From a checkpoint of a small mixture-of-experts model trained on Wikipedia.
Experts: 16 experts in each of 11 layers, 4 picks a token, a sigmoid router.
Training: 363M tokens, 5533 steps.
Below are experts of layer 9 (counted from 0) of a mixture-of-experts language model. Rows are named gate (a neuron's input weights, with its number), up (a neuron's input weights, with its number) and show model dimensions 0-63. Each number is 500 + 40 x the weight over its row's rms, rounded and kept within 0 to 999. Numbers have three digits each.
Before each expert's rows: "comes after" lists some tokens at least twice as common just before its tokens as in all text. This comes from a sample of Wikipedia text that the model never trained on. Tokens count by the router's weight.

# expert 11
comes after: "\n", " ", ")", ".", " 0", "%"
gate5:564529451488517485433511464409504462484445474554467475410451502507459520506531520524482524545573475585506485497509578498528454467496503581439534563460577504531488450520556479507553487498528505
up5:532562456541478518562470506450543519527462472481604383445494526528508467473591531443486485484463483440487474448440458460465483512521466549499476480531520455472533509528494488473514490540546469
gate6:497525418474479482530520538470465533439551540582521540539513545496531458501467488511537501506509498520503452475642436558516476425485581509466490517447478501505490499565510515464445510445491460
up6:480413473492351536538485539505461427529483511520566412544548550529547523537533512449504459578451504462455530481502466539498539511520512491493492470511490498438621511537497494567473506482512499
gate7:501447461548514496527505526502495487474526507485547490481486587508517466565547484441520527468513465534531518510518482507500528451394469502480489503515539479467501506485549451479487468467502486
up7:553531458549570593515534509470516459529461499543505378516443497457510556511494527542442559512460523475555588467492453525484523481457485540469447549524446494475515484534428443477508500464501516
gate8:497502544498541495576526518491476502493564514435454452445449500509517453535467499516487480501496505528582554555494488455526438358531472513455559459503455573486443455531498477486468475511508501
up8:412446574501518529520490551560531492557458506518436464507537524564487511552475424501405453537482512498523518524499511518487567476522485507495552433496523527505513553463489505493553511572470537
gate9:475540386520559455467559582459551561490500516531519483512479478496528471497517543503497529522550502439434467488541556496485506513512488464508436582482519514532504569469524496489502532464501479
up9:526493612520515476483477538524416528489468421549506498448517564509493540548436562509477461548509470507473493487583508558464441466512513625510543509520500521475470533456496450448545501546454463
gate10:518525455496429471480460492561539496461538422431512445451526504489506537457498597549491496500477477507490459502565466473559513490484426549540525485457525484485507451506509478512492486567454511
up10:411507561534484499489515479489432511489506447498465479532507564528515487499521462513559458508510513527537634495480536542439501548476481503528466544553498487542467497470505464457443480481472509
gate11:514507521544585465601502498520560480480525498524511552495497491516449559477433454489561510573507581551450450534489493518519507463591490544426530546513425512519550479481423478520514480502496517
up11:464423498516529467504468416473517502424522479516474445465525444519444407468463555514567514518494494472555517508447443491568488479551518486443500607428495492548518484537502427529565521452551541
gate12:512487447469529464488556483510550473463478540506480505523552503479457453464544471430444511484476546522453520487445527459521499468531480499471488519594404469450491448568437497522512527430545481
up12:530457512459499440492565574441459448477452435460532498522497447478529503446457512483498487566508575421532458545501495459509524482508541529513538493483434478527517500500418519464537499458443464
gate13:456483466609559567494463494487502494558519458514507435482464447488504517447519490475445472508451472573541438526520472461605447490586430558476518502491495481587452435552505493516524513525514561
up13:567582567518515441465476508514560535528470450472520480479504442558475561523456522533484563496529510445463535517527515564507506416457580485484507466486502514478460512459547520472537521524529458
gate14:461474454515562417472500426500542492498527487578527485490510451470468464516465491461488394465583495529497442514495466504563500540437460530541493518515460517502470458502483442520522463542506512
up14:571520490566466505555510489482416500456475483587543535483570573512486501461474587507541460511559522554488506501544518527532538505489460489415536561502403449534428531473444394521558508451484547
gate15:527477473457456531393504538547460484518511538447525489452507562471525460493581520354524507465516474484561440479483466486468432539527521495474515525468450498543609478461505496531457511489443476
up15:489504514552536487561501446506491454482451512508498589557472491529490519540485508498511511485490555517490516419476525487424530472509489491520453526438570499539464484501449486419534493525363569
gate16:516529485509476499547567488519523511461454531542573565493507565464459458516461513487596429474553556460516478541476475540522466443454443482500518574455478538509532539523567437483462453494522532
up16:520470450473459502473442508449405480496514467538501566577524543529427571535534512535475530509453480555550496527508502530519546494503562486526451557444502457516560449487557540444502492468463471
gate17:527565570475464525463451520506493552495492449465404484530506520522513508524526502539525531500534514517522516558505492580545554482513463535526544529462531524455490469566474501477519512484481437
up17:525553499501557513471441571540515493512500570487424504481497602482404532490468466406491519452517511502480514513523543494502488501506462481529473476496529581518440595452514453658571495525568476
gate18:509464477493407524495467476566508510501489567478473501552500541502537490461529451493541529507521509456452460477567559532504468471622513515475540540525455537505534507527582488485504483481386431
up18:504485506515549468445512427561467501498521418522542521510472429484536494543424461537464496439561411544479535458460514468505550475479484473551515514447531503496521533516513487534436494446501517
gate19:482503513520446527400508513535480455464497530504409519535522534458498535501592449522478458494535556461489450478552493578497521475510627508481467468441492551482546556599500547549441478434501457
up19:501514459496445403563493406554509482587510459545542425523510437548538514519513487527446505457483462500531456567532509511472502518506447501515416504521527516480508466519505543527440504490516524
gate20:425469501503515484481434476524490468509402528421535465554471516533502524497467484559505482497541534561466440429518572528540545498463516492479572503493414455509478477454510457488420495492475510
up20:534483498519523504518510472505514525501505533525489512604496442484553437486416443530544481529574475515541526503502512390495463521554517578534541544496498549495500502453486501487515489480537458
gate21:489492477467546460509539500564522461451619468539491470478537524405440495497530484510539467460443474638516442446559512499526457462474480524496547477556474513495517522500526544545552497491474518
up21:493567521550481472507463530485484449462493499485529529576528602421548518474539503496460520484470457592513523486519493488533562510413563405519539557508417464512505593506506467488479523532403441
gate22:551522512498484490475471496474568498463478498517454465497446457477486516478471538588551463534572473455457515509503518466570514454528540522520554456476513505532503521542501519566496521494580524
up22:466441500506441497548491515550482501510537531469475516433558514518547495479499534508487558449505549464522483411504491517432587514449518523501448546497461555519495597569483508490452492453447526
gate23:523459510513450499500485477503519453535559531496467496486439540461465527487467536528539451479475498480523495525514480407417526496484532508475605499504502582506538540533458478542516469453536434
up23:475485531440483532507450503591450514481448482490489497497482432515535491514479465523533465426518539481471523523531519497498500471585543515461535528549474467429474542466383542470608467429556469

# expert 10
comes after: "\n", ",", "s", "ed", " it", "s,"
gate5:416554494531487484482486599563550491523518548557472493438470489475543538590461571536496456513541468439462481490527479476511526492395463534450497517530447531486463512511569515554534484497457455
up5:497507490513457480405511535521495503478497471488523552527534462568469541490486525517520544505611484533474531479484500540490506499466511523441520535503533527466440462470538487415491465526444495
gate6:535502491521554507529486461553534448466489508494532427491516534462480540537454452426511492584474574498472437538505496518486489493540502488549464513442494492518456527548471571523487484456526530
up6:500457528512565473538483460521416457508555481476524454528432447506506495491513489592501515544476518545406567457476465494508580581495473539500479521591514555447547522495574531469467468521490503
gate7:508481526466498490549464522538516447489494481563470506486507479548500504462551434486537396500422473478559453501527513529501564451481419500491486489424506480589512500455576511501623504469533578
up7:448486441530495561516444550478482555401518462512461510506525522442456480451482479479419427479463495546498489504503504439563475555443522496574480520531497416540505515523513529518498537423482435
gate8:440502506503585464468478481505489486500531526463456482566493470518466498506459496458558535527510502536485495506514496610473462520515544505496481475555469514526554483488460514504570533493489458
up8:531449515471568494536505485491523480504481451578419487493425495508468504507511454546518524537513492478565504466491460523547476498437579483557477513520447440459555476523483502552449418476549419
gate9:509526507446455519490480570513543523514511494459474364510468527419437437495521415528563466460488476432475530501455502530445541458472566437515502517356498482481489563508482586519501493529472483
up9:499475477502480499563427533527504517518416438481474510550480464557428483542513519458557413477480503529453562407505505490453525510541464450463475513535509510591486470460473492426441466587514536
gate10:572535503558452541403474511552499443426478485507545475479557446525462549581482474448527505571439486489459580444491499481467434487463543481489551486466552577495468521522554488539500542534457483
up10:537515586564405505508472574547534464478439490461492500560470458473536476509459469541455440534483495479518540521561441528452543447474535569483515467546438481465495549467474479532526481439574467
gate11:481472439541567530529465507535510548562517503482383490409531526518539467444459413576515424483492483558520462537478516514488571465544553527476572516539492488525478486467475522530525501477525523
up11:535581490512497473446467467455520495519534480475514520452507493453538474541566542484452561454581528589552504576485492539472519561517554475508491537469543535491496512557563426464515482534500498
gate12:492539448496449520562467545528491540545462605509431466538466532468457515509431495556451466484511471605541523512497555498495512476489532514489660515453536509547442502512521451469458485472572478
up12:509475555511507474494527514501506421416494519451481428482520534564529510486491483513433494467487538492477541402443525379524441578495518507581584441422501536447477561504467478466495513515536508
gate13:493570478474468468476484508550516473534458445516465502491489500467593506538499568527504437525513499521522449498509480478452527479544532487459597509519501536546395460537566466488458516430532435
up13:573527562430516513463501523497545467506523459442550451558525491471506520564568542568541481561502512484484487485562501526448507492494496462505449463573530474519500445460521467492514469467460578
gate14:479537474477486424511583471510497406462505501495556443468532502469467512445479525543491480535483512442474430504467475527489541524463532544502494471527469496475454471433488504421499510497466522
up14:530442495488523532493446522533492531508473465509519552523477527529451515538486490511495504463492505494515464473476527464460512491453484439560517456410459518499461496530471525607541526599505468
gate15:450584537425472465495539528483479530478479473475532496517450427551464546482480505501374434598547501439488481583548520535526466456547516560531504521512522475499496518463507529508516471520562551
up15:481470538497476521554374585492487502484439461500500498524533521509508484512455438505524516485580463534472455498513508510498502435522406495531517504503501499511516495404502529500489534568531404
gate16:493541470447447499475512455409471541457481501539499455534445464483600522461556587509503458543532476486570509510543512518573446407468508524548492527527479569480514490506566486510444553476468449
up16:488423539520471473452447548503550522450554499472564517512506458515524456446591575421514527517451580491595528540432583516487470536542541439516498441462502485518545515496532570472533521480466487
gate17:559480567470511484470504441596527517522471556512490556456514462390535464500450424448517473531513514502479533449574487498497487480525486546534561458557576498484526493368502400470546517457455484
up17:437440568503496520495437491598457510470455476492547526526458477491461580573519494496429433466567436436576467472521511422487436502510573490542497524524466441431439465463522529499558497468570457
gate18:515444435559524489534514569517595474513483544477498484517488567474502530481590440516477532530470504491508419506506465510510528486533466492446478540502443447499467475468498537470503475445554527
up18:539450482493500482544474471482487493563578587540469500535457448509489513603522485481539528496522489459556543513470473576475524545484530465468515532528520503435598504495475495505469462466446532
gate19:507488579519557521485442574514484570454467479536537507567546566531520580588494558523505491480406484437542457568477503473497428523424517467577543441530573510521514490530542523534506486453532488
up19:449541507508488463559442484477544513549520476443471481418356477570481496474571506561497462534526454494504506499469497504513458527487475507584573569543517517489469440508479494453441492425543527
gate20:550553472474438476497447504479529512436513513514443449547543495501475495500543468451505534588516568517435595516471485577498484463515565445588553548488435458492521521548440483550539479552475554
up20:476460473490493538509467560560451472433416558517494448538452510415515544513447518522416452584537413524425496472495505457501483515498407530467410490545478488429500510483469587466528501511478492
gate21:480549458562427454485480489476462452486485445456461453493482483513493566480480547539452466475498553522507481494515492464436462469524522545536530512433391450486474471495447472436464500546539539
up21:516516486570537475472580550480487489515522441460498487488543559511476498512511499534540502509522579443506502482469479486540563478480497536445442508531473500394422463594602455447504507505504500
gate22:519488473593494432417492517548457492426498522509492480468496454494451480511527545449511498537517536476529408466494459547526519480517554547514524497530499504545499496491502517482547465417501504
up22:465489584541480496467547546483468490450562451537495523523507492453558464390528462462579519520491575445455528526555441494488487542464537567533507467583455482519512508530487470434527472493531502
gate23:460520507413513515467444477517533522425474550523492487494511500471484474506490507567589461474463452515545522476515451532454490539488530577543561496475539519581553524529530541458467509514476543
up23:464555518535509453475503592527546513491491480571557475513475511537499562506478547498532557525484469498443495461480501491426507474470537536494498502492522506437462513472500491520602518465452548

# expert 0
comes after: " |", "|", "6", "8", ";", "9"
gate5:508530495580464532470530526434458477444564510521505497447573437448417500507528476472514517496446522474600526478522471497485456536510450504453542558503483530519549467566465505561496488550479450
up5:528473516557508423500487466548566543478520570416552398484487492440524487517576465473525482502449460448487458499454501492499458448533516498556520500456450434495476465494493528523449489528522459
gate6:531529510551488465498513566518529525496633532492542462491511491472421485510490540544526510472539534455499511492493513536453545497468516516470491528483517534484496499519590525553475464433531516
up6:543480520495515543465471505466528454543499511532530479388502511445415412478507528517472556543476548546506449537425552450553496486514529415530447478459452442490459512484512523535529481530508488
gate7:434509479517538502520491572466514542474494474505487456520473559500460497400470481428471445424486456475538455541496520560458461493394489497521524471534500557533492487536473523520477504490482491
up7:505527546485481474526482557521467450560502442509460504501595529504547532485513458522526596506497453425521492515514488540436506497575533493479464479457473520532480450512439502474535513500467537
gate8:563528432430507489523489555505500574541476469465496579551433526491508512505484465536516522486460468531518491522496520531531495536441490520423556489527495547597548437490518488494514447508480436
up8:509487513547521474506495613507543455590483472519480517478509580506518563611528547480483491518550553498463495489502522490503523502518465455457480510513511489493448443382542454438508478494485471
gate9:518541492578515481521494526476401430485454510442510488521563494489478438569515491593495504545527480536572402510550513485550561471465518551475520495547452477514554464504482541553508550562529499
up9:419441421470472435441472530478511527538488459530573526496543434467454507450533512545475523511526521423482459530492481479551517470485513484510483544439512455521524483481532477506475509538501521
gate10:548506488476553473507494561513461492483491465522475467437417532504478511564444505555499460516446470512501412519509456488509536486531493527490529534568536483497493505434526382522587514515522517
up10:488521551494411485488536484484476469556510488496488510523543453526504469502499569510498466467524544501458573500604501535478500493519499517490509545451516548469472546467472419434500509640478554
gate11:482508480506475450504532486558503398445503516522548534496483501501447549569582450412550557562580514480465440524496485476557515511509489549547541461529501574540504608502553428518543473519527492
up11:462435528537500504527500459493564564572518481519487457514595500520503438531523504517504545486523543494523519477562482503522487463553456468497508458454495454488582495550504579460509516415426499
gate12:518510469568558481541539475499535601544582538490489523547465520550538489620489512469453526481459493494517422536517582542455550492490479528522501503488491459465515491515525464451492452459420520
up12:512510445496497470533559461441570521480529518507483559525470482477499509508514488452426502460439554477583515433491524485481502478542459535542480522468479442516443511431492574575430484467540433
gate13:540458445484425504469443460518527465443531463536582527515465444468437405482484502512464493474574535500562535539539581486529524506453493470522504525526553471483537491539438488460508482408483561
up13:523570450570537468500490435456539532529462506435560515462479512443515528496456469498470507554536489515518362512522533478444533439461538539496526512505537450548558520502515513541420512483506492
gate14:574479462517460518504462496513515522518446439496517550487519526490473563580491476565531446472451495474526482477474554503419516514558436444478502427490479528519479472480455456525463507431433509
up14:446524479468496510528625463557530423492539491439495399537504512510484512567545458534510526516492532428437529471592428544511511545459499525528405425476570532515509477524537526497490479524522499
gate15:466419493510551526495503551486503479490431484510499552471471556511447518519425455492486502482455461480505475536449489522446523573479553478474432554541496452465530484478516490506528491464497471
up15:479486525534491458489506453463549496473534492487493462575544509523519524439482544486400455440511448551511504551494476496492475473487470513490424568503549483528433564444494526435576487526519515
gate16:553437458472504536481436579527502554484521543505417573490509470459432554503532541486598469492522491476535417515506577472519480558533482533502495488497531527517488446479475504578456529476480494
up16:486535484454549459505495474426478498467451513481531428627484512456543511471526477539510569548462468473491488511599510496488564486524522449497449528537525490488519531541468471394554500521554516
gate17:484489444509527519521516456479495493504544453567473517505534498467451480544399518451468475481476511445501369495557506479534527602515555496422547481497515552477483478478534527549496494484489544
up17:444515463471509503522471476537549482534501439515584444503542534448493460443573529443430453486499438461505481534438472527527492446498504499557497481484537502433469537569461486587478512529462563
gate18:515491412521473499491468486498475438563541512510458479572473518443503401532519529492499482536497519456452493438473492555467566575447468526444521529521446531471539489495555479600594477521531497
up18:569489474589467527472433452509456494474485532501489467517470444536525477550474520399477492462558588504455535436476535527546587489525505553490507452606408530491541513485511485511524517502482411
gate19:540523424464568519501509482625493492476501487542545468497526515460495465576496502508501533520525495526540502523467502500587440450492408504507501509518495489498456454493488518524484534527514456
up19:505581575460457565506489466450495524506511507468520494472583508505477530444501397463514447516455513538540516494431497479500532441480506528519486522417452454446513531526515444524532473465446494
gate20:560489530515519451569528560472529500456508526557522469494527566526497496541495508531531488542474554511529515471532532491460569529438443524553574456523485549492456532506493502552493503514508499
up20:561537494499506535513434456485467533552483545437523450544460553491541520569439557501437504495522455466504512496562515472489500524518523501489541474475550569479571559542497484522555512525451481
gate21:530478510471413492476490471487537470494503502473531479528458539433470479503531466597452358484484549517425433474502506470489624507480485543511447514517467517445443459521503501523519441463495526
up21:468527493501497557579549460526510442482459560497436508486487500422516472491461465562439510542455499462516419484501441554525460467475499510456476550488536545484495514538488556448468505505582563
gate22:502511493460526494513479507494437533530463490489423562528526553515530515506465504456500464566527514517468478494531474499570546458423569517520565503492479537513638517568477555551495447475498465
up22:458491504436508471533482508486500479491545517516412550545487507498469474452492518554460555546548606499485485479474493520607516581463508500548572549515505537505537541530484576483463463487527513
gate23:481472492489460453475545511498529541513486599406509469488513563472516451527492448468568489465532491464523555494528507489433452490484518464548497495550508452538425463539535466484463493446465501
up23:464536513486512425438565470498533540536515518486548529539434506536493556511481527524486573485483462426490443495467412409488566491476540461444471550427474512428553567496497411459488499505488508

# expert 13
comes after: "\n", " ", ".", ")", "==", " =="
gate5:571560528509438510500569553584503475456464477572449489548504427470507463484462484448517523457447466540479514476523557502472453450477474460490468533510504469458468465462440424448447506493512499
up5:505567501509447555501432436526535561486500442490554497519566501622459492494492492523515478457491519528524581457430447496564497550502496446484590478405489507485502505531492605508510505437473501
gate6:470519490533524504562557554555519461504549518643583530503553545520460557566558496490522444514549481519444402506478456441529529558490549509483501501545495456426513492475595519456529551519490499
up6:504540573496497520532472555467528479506457499517473471510460459535545563429418524495486546543467507489458392462511506533551545416502434630518496501555502478516496443494533442450585474528576489
gate7:496457493495523534545554563506492500556574587505486460495497574457486489546430518459495471485464499440438524536447528430525450513466517522443494496495509466435499456541440565509445476500498536
up7:505506514583515511482544518465581529511518470515411547495504519489476518491510492506525527526605528553447424464457530546460501437538504411438495536501488539513501500456556529502492484488418442
gate8:526461455466473472446480489510511429514491519525524406501495478447524472495475442487519453565545460514528476588600396533487503504461512576463514486502553458553507492515444491474392486528547492
up8:497532486535504492496469507477472549463450460474452557545483525543508528550562535402456521563525487529527497491459522553482513447616527522474516469527459500525528513498565480465536517586508440
gate9:533472495498498479496559479510476493461525460492499482455485515466460441510502481478502418450512473548457448504471481451485464424523555481506545504499383480487469461555541500455453504491528490
up9:414508469451479509472487450490533536428467515497506536518525511544478489485438518509560495471505521467454506500444479543529450521474486438467432507525540483508467542460547475565460505508545454
gate10:509518514478500458538510562486526568533548476536557471510449515458561497457451455484432481499525487493545528506523431504555446485493514479528535512448492483537511462528519534501566501477558531
up10:498424472460527456497521445535478497449456524395424488482449484474498485473468522539544471477497564537589510505505509509510517471497453559505454493528482535479526412518531409489475494464518453
gate11:482547481482513527512528485544492546460461470550468484518516523538466503445410506556537472512473477544514494560460429482570470514466522403511494520510445555524467487450569495522480524508498546
up11:482504527570601507528521485509516441475541521421529540523466404497520472521489503456478496493419459548510522486540520478484534441531546499518394473496461488517472577444443477482572495479515450
gate12:472467413484480458505523531543460508524529510507457545506497460470495504459465485524542535562463416548495556610535475499439480511454482501457500470497521497563482462496453516466485534467507510
up12:488496445516555545561552486568486533493533465499502512462526604575488480431479482477524524565545541520510533486451538561520515521491415560515525435516521455524460556519504503513479490465436412
gate13:420528510470482475505455472597507521562472499508482473519502615371491496546515525512525503449507521529474529478534487434478428532580479495497499432446533517559469452502583537466471491454468485
up13:488497575480471429563482478519430563479458469520502458561492520424584565485468530562501528522446545528540510469471496537493545485495480550538561472449501499452498441480498499518502488507490514
gate14:475547477513488561540473524592479451596509518533511430477482530528519525585474513441504494512502499458568507510503479475505486541517511499502560396539407476499556456603440499527475487520502462
up14:483445481544506405548472532488527477504506471567530487526472502461504434463500500507520608472469479503520502622534532492495476512484498544538543546531502485492506517512483511535485509475559459
gate15:474500392525482475561443486512491532536584498417539514522426569490554470449492551585503519455471469486546467489557467546450554473496483541519559504449492540477516481480472529566531516491488486
up15:553511525486446450509499452480467560498484471545514443481510570517485463520466452475551484577540504476493469488526558535432491425493475547519491526505595440494448528513542457501541436514448510
gate16:516477485428469479381495505454488589444538512487436542464497533514449547511473520442493448485461473479553439526491540510497493466566478517463465460443540620528514514504560476530486491453477538
up16:505520490510432419541513583471544525543583463487505447416541512465469509441554476529518485424509454526543523488506518458484508527502475519541499476515497441494543533507558547457490496496577405
gate17:483445476479484476567508475522573458513567540531492507492458549497455545554555494547446475535469502471472513569574499479522515452459495491496511585563422527459496514504430456446544511532502510
up17:414492441524605480491472569498468484506520474538507496512411586444516458495460439502482460414509526545463495525496468468414427470475482597446526515569468480463526452503521519509500441503482479
gate18:544546466435481495509518500450510523473540528584462499501448539534510485515448479539557471437424464486548495572535474479432471504508503444521523509545514568529497499519551547437537514474493454
up18:500422497498506515579524494571455554484495467507539491458494593462467482534540526573543468462472481464489592453475505428524532542493503483545444457484497498444580448491505501386514490484539490
gate19:552510555481425457478508541557530514478444410519482458522447419514438492404545481519578453504531527480478462513474589501493566518513482512444449475559541473536515489471505544536484510533518448
up19:521484530515533487416473423479512532498531516561522496490504447523500463498554494503527518494499471486391491511449472525487509523499532504495534444492498492503488529463479555543540487437449533
gate20:503406521548535408532472500518489555455462460467559515498497620410448497512532481585508467530506599454582516468583512474495507556482489508483504533486482526494530442502506403511485506510505551
up20:479510464426432431475506522522456519472568438482542503491537472529499485471489525495515475503467495552413523472468477514609494543533512526515569566579490555505484548539502487535553492513472465
gate21:540540488547464558532485493530541428551500475495553531520462513521515492524550548495461536447468480569516536515477475490439555554506459554450490555520510499447472457503529457489499472497469429
up21:502499468451499534512439445581439504445500510505536538450541550522554507500448557542427514519560523460530546459511507473500398438513520478475458447519461497474463490467475462517443508543477471
gate22:471501543491463599489450547559467514496531522477540531504530591461452511534558519462518489533548530585503459509505459558453498491505444536453511447473533520552439465492491489554489510420548513
up22:506487537469467540486456535445412524411556469441489476524463542564506480460513421464552483434466484573469464493513477507446518489507502487532482455446473508552511445544528507538542521532433532
gate23:489476564466464497542526534473529469521487500513517559490521566478510541397465466490474545468430486494505536481458477499449516504452511584486518571499506549539481432532480526462539476521486544
up23:486458571459450500502552530571426483443574465518474436428482502500545428514500523527477558470516538491557546533533540469526497542524456557471533519470469511472473460489583435482415522545454511

# expert 4
comes after: " |", "|", ";", " N", ":", " S"
gate5:450529505494475529516506449498505438528481519455497464502536546541475459498483514434419468501437498515503487559527477466476510474496554551472538504514465477533494403492501506491489499495547515
up5:532445517498439546502538541446567531517470534434486482465458487502484483514450438478578487479491432484498523489518510478516388449501407552509487458517509490475455475498505516465503503518500501
gate6:515530434427477467512551514476531427568513573468453444469481623587519519506465476458450522534416499517509505509535482540525566465512464544476484499463554523467498499563504564530507465452458547
up6:455497449484493492567506577429503492479421518509512523473447495509446417466476484503523492459474466454496484469437530530510493561506497431391494476507528465530515509455488473482489521486488496
gate7:547493505565465491517532496520550542508460581514406462579499491462518441492537486471478425527483583455513526495513467567514545539543486501507561526539479461568549419497463498567489462504408494
up7:541529483477560495461500446494455495515538506558470507562578490568524533449394477475453523400549587539469488476430491457453534518511527462504543498523554457483478513518528490439440521525524481
gate8:500509453519511528445499436554485516534512514580560551454519546503499531473522467525507499542470560519526518539502460475532492464457480456531571535478551475532521438520518438479467522502557504
up8:501472538527523537498587519439515462512463453475444436491541551492494495531507507509512528609486528466469377556487547543461500433490532501496451499575534440497501517551508511491483514437526495
gate9:503447493553486558498484465508543417592444556504485553467565475477498544583513417499474523477499566488485502455546477505517484508489477473456474551480466480451477494480487500457424456460494452
up9:529563479515436559482524499517495441493528558584495536532494565558602496510520520539482494524514524453507485468483460447543442477475500481485468431421553515518444455494480510523418496539483600
gate10:524521482518491471432518475500567515483495488542546406600527526518513508536498537479514482436502559551524540497501523562498526531463468450564518498528476492472544502520533520456569451592512473
up10:527477462534514461496386484568591435511471463506471512489400532498415521489472443470514522514498524439528465490518511509484519439506551464502481578506484495474498496526445445511530531482539501
gate11:513447533508430491471480508566459503487447536511506556506577489492465551519530461446415532556480557509531471505518496501490540449576584519461511538503439562602505511466496523443486496527467537
up11:539527568543490519532451475480507460545541487564516504428492482439500490546512590571574471479550489454531520521472524537482496472458475514466502524391550510528518497562536539435473487504430458
gate12:470503510473455425494522497532458503519575559549441486514607515494508447494454538454490462530473563493505469517506505548397456534455484527437544500483427517540557466561453520518584463609481568
up12:475508513574497554518540458487442479532503479515565516564520461490530420493443570600490499497513536480528543467542585579482508495464525487486553533511411525538490524532470416415544491565515463
gate13:604421462489454558490481499513549493564520447512457456521521446491433492510493503549523417578486510514509467510481477531494508527479447467502529434487475535447476436521540521542512473536512530
up13:600505566439532516479561427485491523467494561458576510444428453502466461464555544543428466493589474506531518508514584511484470515545565478462476506554436524424516549515489414502496461530454483
gate14:446537442540353502508517527527553501506481487497529453493522492495602424514494523492500496476461496566484458500492419501475590460548532421512503497591484560545508540476510570520481492453503519
up14:497486441446534528565524479508496508501526455503555431508577431421442464514423481550469445478561427469532463575514518474516439529469535486495513493515499560437543544505518474556496540544507468
gate15:570469476514510539460483438489483490477432537520499466456545503528543469528537558431512536503548566467453460492486470436489503592485501514506470493531510536467482490551540502502561424476500452
up15:517534530472487499559532517511484489474478478505541529461474467432463482528557466473512525528542455516443529561548496499569489413536536473494445513508503505510444521512487519528514474532483496
gate16:589516567533541479503479403539503474469494553508479508536494487478546522490529557434461514520500534509528418570490575486465551482481512537516523527558504475498560500541514463466465508430531525
up16:476479519479491582466529481426495491491487482514537550492615536448452530566550446508521433439491514577503500539404534498523484514477545515495504466565508549479497483493464604559541450502465575
gate17:543541552522455508482556501499526518507512544528541501538492545460441495463472433535569497547505471489566506529530403542528505510458495494545505518542527545505542510536506449448470490434516541
up17:437491493476610500468427477477442436486467546515623523526532497489469472536437476512496440505520470502482533507473526485500550477559501567453480489529574540529496517491418541509569487508495510
gate18:543495483516492485485492501464464541486525512537477509436510473487518505542488552566488558541465545451602468525539503465503475578526529469472584447477477493531455483530481496535453493559574497
up18:491474462537453539490475564501505425527556506518507510443479542478501523504446554462542480472505513452424484524514471550563485473456486512422450467567520533465469454534545499485418502477550467
gate19:563440471489524511562532462580577522529480517490475487480502596498557424492502440507539525464478512511517463458509496582485523476469532472516531534507524622596514454484485520521531478456469551
up19:404453525540426503500422481545569524534469467524440549500520507545506518477512553460515493509497516474509541529516465445480514425545520502463537520456493569567495457498488498527473523445448512
gate20:497502515562441449511554475502479508494489479537522489522524476488543487438490533500403513482466578474543494506439517529478584545494494486466488552491516495497501556423506464425466537479469517
up20:508476530544492541467559522483472564506435560418579518514570565477468558506573514516434423459451542511458567461538441521535499497475518505420491523497411502495426448487566463519494514418493449
gate21:448499505524515466489510496466514521503583485539561486514559514450519490430483480458558471523540549564556498495551400503469474410571506443507490453501529545505475377477514421405464505487496506
up21:516495509555471523535539479595528417503478494555470548469525507493465519469414565557398541503471473543529522514523526484518545532453439485559517453464422468439587506515552452515565507503460559
gate22:527512490485562493502500467548504515508491456486539432529480519502524493552501469525496515531520490545476486555439370526515527531460490513475569499510470527560469514544430485520538472506454560
up22:542505564439495411536493537454498495482457545500534513489461436423461452504449501433475490433520489448436446511453458487501492460456463485414432493495443524447477553505550503438490508521481464
gate23:487478513477467497465508591498537531523586549473446438590486548569471491546554404480480521460463518445530430497563423516435503483537457500561515506464509559484497500523455565494470489509519532
up23:478474477471500544522489522509585489496436530417500534492484532533504518495533447442569574495556489474505564482494517446402582454553491592500499546546469533519503517464525486433515506521535544